From a checkpoint of a small mixture-of-experts model trained on Wikipedia.
Size: width 192, vocabulary 16384, 51.2M parameters.
Experts: 64 experts in each of 11 layers, 2 picks a token, a softmax router.
Below are experts of layer 10 (counted from 0) of a mixture-of-experts language model. Rows are named router (the router's row for the expert), gate (a neuron's input weights, with its number), up (a neuron's input weights, with its number) and show model dimensions 0-191. Each number is 128 + 32 x the weight over its row's rms, rounded and kept within 0 to 255.
After each expert's rows: a language model's description of what the expert responds to. This comes from a sample of Wikipedia text that the model never trained on.

# expert 9
router [140 124  66 148  88  92 175  71 128 119  83 108  98 144 181 131 139 122 138 126 139  99  93 107 103 146 144  99 104 120 138 121  64 142 122 144 145  86 132 167 129  81 172  99 196 106 121  89 103 186 129 139 135 155 118 122 129 170 148 149 121 153 195 122 107 196 140 128 121 153 140 154 129 143 153 128 154 192  77 117  93  95 158 126 117  94  88  75 179 110 122 168 140  83 125 110 149 163 117 147 167 165 114 104 144 102  92 122 177 127 155 109 139 132 153 146 107  47 104 148 193  92  92 112 125 153 162  95  84  72  90  90 118 143 130 142 155 115 143 183 177  92 111 100 142 134 200 152 150 183 138  99 131 135 122 124 105 158 131 168 183  93 100 116  95 163 133 160 137  71 191 183 130  66 157 136 135  80  96  86 146 157 145 156  59 153 100 123 180 175  72  90]
gate1 [143 157 106 117 164  76 102 138 150 152 106 114 109 172 138  98 177 135 138  91 119  79  70 112 140  85 158 141 124 114 141 185  87 141 111 122 106 103 148 127  64 241 167 171 174 116 201 130 158 130 143 126 133 124 200 170 111 156 146 116  80 141  82  94 160 126 115  85  74  94 120 121 106  89 128 172 156 101 132 113 188 138 140  58 117  97 140 207  66 128 117 137 148 144 124 168  88 121 116 100  83 103 114 110 127 167 133 146 172 170 108 159 131 145  87 180 140 112 128  26 143  93 136  66 150 128  94 134 130 148 120 166 133 120 149  75 128 122 102  92 145 137 139 125 143 117 122 124 120 209  91 126 163  86 173 106 120 104  96 150 111 126 132 131 108 136 146 107  92 175  98 144 119  74  78 125 135 153  93 128  83 150 163  55 144 181 145 145 143 134 137 143]
up1 [143 124  67  64 159 130  81  85  69 164 126 114 101 133 137 142 100  77 122 125 210 153 183 127 152 161 125 135  96 129  32 126 108 137 103 114 129 166 114 151 167  80 108 116 137 178 132 166  65 124 131  95 137 119  88  93 145 151  99 139 170 119 147 121  83 115  55 120 141 149 136 125 125 166  86  69  96  83 142 159 147 140 173 151 155 155 144 155 143 104 111 129 120 147 173 110  99 158  93 138 146 200  26 140 138 133  79 147 149 167 111 109  80 116 125 138 135 145 138 136 139 102 153  63 141  99 117 107 154 125 132 179 139 162 150 144 141 215 141 132 106 126  93 141 112 247 144 176 154 142 106  79 126 205 108 155 153 105 134 109 130 119 129  95 134 164 106  97 106 140 112 103  99 170 131 123 135  81 124  95 102 145 181 125 113 110 129 133 156 113 149  81]
Table line breaks

# expert 50
router [151 172 152 125 129 134  96  71 151 104 187 113 122 144 107  92  74 125  99  68 109  92 144 117 134 131 145 172 167 138  88  86 124 119 105 110  98  99 123 110 178 157 161  91 134 137 122  88 168 124 141 145 148 112 129 187 147 155 153 100  89 130 138 133 131 101 142  74  78 140 103 147 144 202 156 112 135 114 211 194 173  95  90 104 105 155 172 114 131 105 114 185 140  85 117 162 147  98  79 112  54  97 115 135 123 130  80 128 127 144 139 169 155 123  92 195 118 130 132 114 140 134 123  78 128 116 174 151  98 114 146 164 218 153 155 195 108 183 110  88  57 141 170 148 179  66 166 116 123 167 115  97  77  85 118 192 137  87  97  86 104 121 125 118 116  93 175 185 136 115 186 147 131 154 104  98 157  99 160 144 163 106 103 109 141 150 115 134 142  88 137 106]
gate0 [140 155 113 101 108 112 101 182 184 130 121 190 112 130  91 109 124 146 142 100 126 100 165 168  28 115 128 145 112 120 136 138 104  68 138 105 101 104 151 118 127 113 152 119  87 161 106 137 124 129  96  80 162 113 142 186  78 113 108 133  62 126 207 243 109  99 126 118 114 135 183 129 117 170  95 165 143 137 136 154 115 160 136 123 131 156  90 174 112 137 181  82 112 113 161 167 131 164 122  94 172 153 112 121 121  48 121 153 157 130 155 110 151 109 148 124 123 130 167 154 108 136 162  83 116  42 122 159 133 104 148 159  91 108 119 162  89 166 123 120 155 130 169 102  79 134 134  80 122 152  98 173 183  90 193 109 163 139 137 162  88 143 177 138  80 160 111 115 142 121 119 149 109  77 136 157 152  99 152 130 150 202 109 196 176  95 149 175 158 126 164 110]
up0 [164 224 113 175 143  96 131 140 165  56  74 142 105  93  55 120 146 134 145 153  95 120 124 172 121 161 101 119 157 117 160  69 127  72  79 159 147 109 136  74  79 103 165 104  99 122 114  99 115 110 144 129 188 132 135 138 121 167 111  88 110 131  90 177  95 136  92 110  99 126 146 132 170 150 123 132 135 141 122 107 146 101 137  97 113 103 129  86 108  44  86  72 136 124  52 162 230  97 149  49 105 152 167 122 112 104 128 155 187 128 151 145  81 148 113 107 133 125 173 146 114  76 217 102 132 161 139 126 119 116 156 140 142 141 139 112 141 177 126 110 165 202 139 122  90  88  91 115 148 177 149 152 175  95  96 170 139 113 136 128 134 174 125 142 110 111 149 136 128  85 185 127 151 131 116 126 152  83 153 120 160 156 163 106 118 101  89 126 118 172  93 108]
Name consonant pieces

# expert 10
router [108  91 140 152 202 127 110 105 139 123 105 126 173 103 181 140  74 121 175 127 117 103 169 132 103 157 117 144  92 117 178 113 147 150 145 124 109 137 165 129 145 189 121  90 113  73 116 102 157 150 146 193 122  81 182  72 102  94 129 143  99 113 154 132 122 120 109 108  76 131 168 193 103 154 142  76 108 129 184 121 159 167  44  86  94 151 105 171 147 106 173 105  97 170 105  98 173 127 107  98 132 103 143 138 120 114 120 150 141 153 124  82 145 127  62  88  82 112 172  95 182 151 144 158 103  86  99  93 141 112  99 130 153 170 122  86 110 119 106 101 168  83  81  85 168 187 153 172 105 149 107  71 119 103 105 139 137 143  90  89  45 172 120 199 148 100  86 105 143 133  96 132 128 122 125 114  76 189 160 140 137 138 126 104 129 126 125 189  84  92  94  95]
gate0 [100 115 156 187 125 141 150 134  99 112 137 138  93  88 133 150 119 116 140  84 156 153 131 127  87 130 129 133 171 161 152 140 105  79 110  70  69  68  75 121 124 105 126 162 133 183 136 112 138 127  93  87 102 134  77 100  97 152 148 119 157 108 102 108 172 101 113  86 159 155  82  99 162 127 133 166 114 111 107 163 121  63 134 104 106 187 168  82 183 120 151 148  91 111 137 138 150  95 142 173 104  97  97  88  88 133 112 145 100 165 109 128  97 101 163 147 126 116  83  63 171  90 125  89 147 173 142 169  95 104 131  96 142  60 153  94 171 183 171 163 161 140 150 164  92 151 172 151  64  50  52 167 109 135  32 162 148 151 107 109 163  90 111 126  95  87 178 130 133 169 171 132 130 100 104  95 197  97 151 102 122 114 124 135 153 155 124 158 139  85 122 122]
up0 [101 123  50 110 148 133 165 144 148 101 130  99 186 117 143  74 143 189  70 139 115 103 136  98 155  53 210 109 184 125 102 117 164 116 149 163 164 200 183  88 157 160  85 121 147 128  80 116 154 128 226 158 142 144 137 124 155 107 168 115 156 176 184 149 161 135 134 154 137 166 113  92  76 108 135 116 122 134 144 135 118 140 180 105 118 120 179 109 179 131 135 119 201 132 106 174  89 116 138 109 144 122 133 164 124 117 160 116 110 109 215  78 127 129 104  94 137 116 140 155 139 127 145 110 100  96 125  93 170 174 177 171  95 151 135 131 108 124 122  98 145 147 127 118 123 122 137  89 134 163 143 178 138 101 166 116  45 131 138 164 137 143 132  68 142 136  45 106 130 112 101 155 108 154 117 120 123  95  76  83 159  95 113  87 106 184 150 118 103 104 161 181]
Word-initial prefix fragments

# expert 44
router [172 163 123 100 114  65 150 144 121 127 145 128 123 122 119 114 147 100  81  74 124 125 146 140 135 168  63 122 122 122  99 104 158 105 103 131 154 121  99 141  57  84 142  94 111 166 151 120 122 146 183 134 147 151 101  85 150  62 121 162 107 131 141 184 141 127 148  82  84 172 123 132 108 120 161 122  87  96 183 106 142 192  55 145 139 152 121 133 120 117 144 141 167 149  96 153  94 192 110 123 140 172  58  50 149  75  97 176 129 133 134 106 143 112 142 137 111 102 144  85 155 163 152  99  88  85 114 138 117 132 152 116 101  77 145 144  74  99 163 100 162  52 116 204 140 123 160 128 131 176  81  86 170 124 129 137 160  58  71 164  59 120 139 163  95 100 161 151 123  84 145 138 187  83 162 187 107 117  89 158 138 131 157  77 153 119 107  84 139 114 109 119]
gate1 [124 141 157 183 122  97 174 123 109 100 138  95  79 102 141  85 138  99 180 118  96 101  89  94 129 134 104 183 149  99 157 133 115 126 130 140 109 112 171 190 152 114 129 150  67 113 180  95 128 149  97 149  85 166 105 123  76 163 116 127 121 175 157 137  74 136 134 141 175 131 142 183 182 118  84 109 126 149  82 172 177 165 164  76 185 118 170  35 125 168  87 122 144 126 139 173 146  82 115 150 133 161 120  96 145 137 136 129 153 101 200 142  82 134  84 100 138 112 122  84 110 125 139 147 174 146 147 111  97 128 143 124 118 113 200 165 100  97 154 165 124 135 109 131 108 116 139 121 117 159 105  78  56  90 136  99  77 178 110 144 150  88 110 207  89  97 161 146 175 129 117  99 133  92 128 152 148 129 116 133 104  54 134 109 100 120 141 114  34 159  69 108]
up1 [103 144 147  77 123 113 143 125 150 189 138 161  63 111 133 150 120 139 129 130 164 127 172 134 129 128 158  98  79 150  91 121  96 187  69  98 162 111  82 135 107 135 136 106 140  95 123 168 122  90 103 112 113  85 107 125  99 141 160 116 101 143  94 155 102 118  71 164 121 157 128 168 109  88 116 142 104 115 128  91  87  95 154  71 106 119 171 103 106 162 173  67 101 121 169 157 140 152 142  84 196 141 152 139 156 158 124 107  85 135 160  75 115 157 155 139 160 168 129 141 123 152  52 191 104 119 139 153 105  69 110 111  87 157  55 173 134  93 141 162 138 183  96  84 121 130 112 126 116 136 162  89 176 187 142 137 154 119 107 115 141 106 108 143 180 118 104  37  77 149 160 124 173 200 115 158  84 128 148 137 143 161 143 185 161 175  99 150 196 142 193 154]
Inner pieces of common nouns

# expert 60
router [155 127 140  98 144 126  78 123 166 148 137 154 104 119 100 119 137 151 106 128 121 138 149 127  98 131 126  89 124 134  98 104  92 137 157 170 103  75  91  91 162 167 121  93 106 213 155 145 185 131  55 102 117 110 126 115 127 162  83 166 118 123 137 148 138 101  86 110 101 147 105  78 111 103 155 133 148 134 147  62 174 142 126 148 142  94  91 141  94  91  98 114 177 163 150 147 147 103 103 110 159 103 107 166  81 151 150 193 113 223 134 112 141 179 134 138  72 110 177 128  87 126 146 164 181  54  70 182  70 144 122  98 171 170 165 134 143  92  91 156 117 147 145 128 134  97 134  92 123  55 120 131 227 135 132 165 178 143  90 145 133 148  51 106 166  88 109 158 177 122 104 134 138 142 161 117 104 105 132 111 124 108 120  74 154 150 213 113 164 139 121 136]
gate1 [ 67 148 106 101 207 124 138 185 185 137  93  99 162 146 130 116 165 170 154 161 155 115 124  45 121 142 132 143  88 119 134 145 171 155 120 150 105 123  37  84  64 189 154 131  96 184 139 136 108 160 123 125 147  81 136 128 217 163 104 115 110 114 162 147 107 143 162 190 186 138  89 134 109 156 144 101 139 118 107 140 141  93 119 144  98  72 150 170 120 101 134 131 174 140 121  89 126 154  98 116 143 151 137 123 178 135 172 171 148 131 192 103 162  86 108 135 195 142 121 122  84 124 165 143 149  98 186 112 151 153 153 151  80 178 145 138 120 116 175 143  92  85 114  90 176 120 163 179 168 217  63 112 116 140 164 128 145 125 166  84 130 160 149 141 116 129 147  92 108 161 146 150 131  66 114 135 118 123  91 131 108 139 101 157 120  72  81 112 115 131 117 131]
up1 [141  69 167 153 129  90 113 113 160 158 161  85 144 161 210 112 134 190 137 177  91  67  83 161  71 110  96  96 155 153  93 154  98 134 129 141 188 150 167 118 136 149 191 141 113 136  84 154 120 181 107 146  83 148 107 121 145 162 158 110 143 158  88 157 145 154 159  97  96 192 100 160 158 106 172 153 142 167 164 112 161 173 118 140 177 145 169 114  85 136  71 161 112 108  70 118 117 130 160 131 145  97  99 112 140 135  93 135 139 104 107 181 133  69  96 111 162 104 135 135  71 178 147 161  87  73 167 128 122 191 157 134  80 116 143 112 120 106  98 141 167 166 114 106 131 114  92 130 190 125 177  63 153 173 166 125 167 111 117 123  83 191 168  92  47 153  88 126  97 140 161 126 125 132 169 139 113 155 125 115  84 124 121  94 120 133 159 149 119 134  94 164]
Surname and placename pieces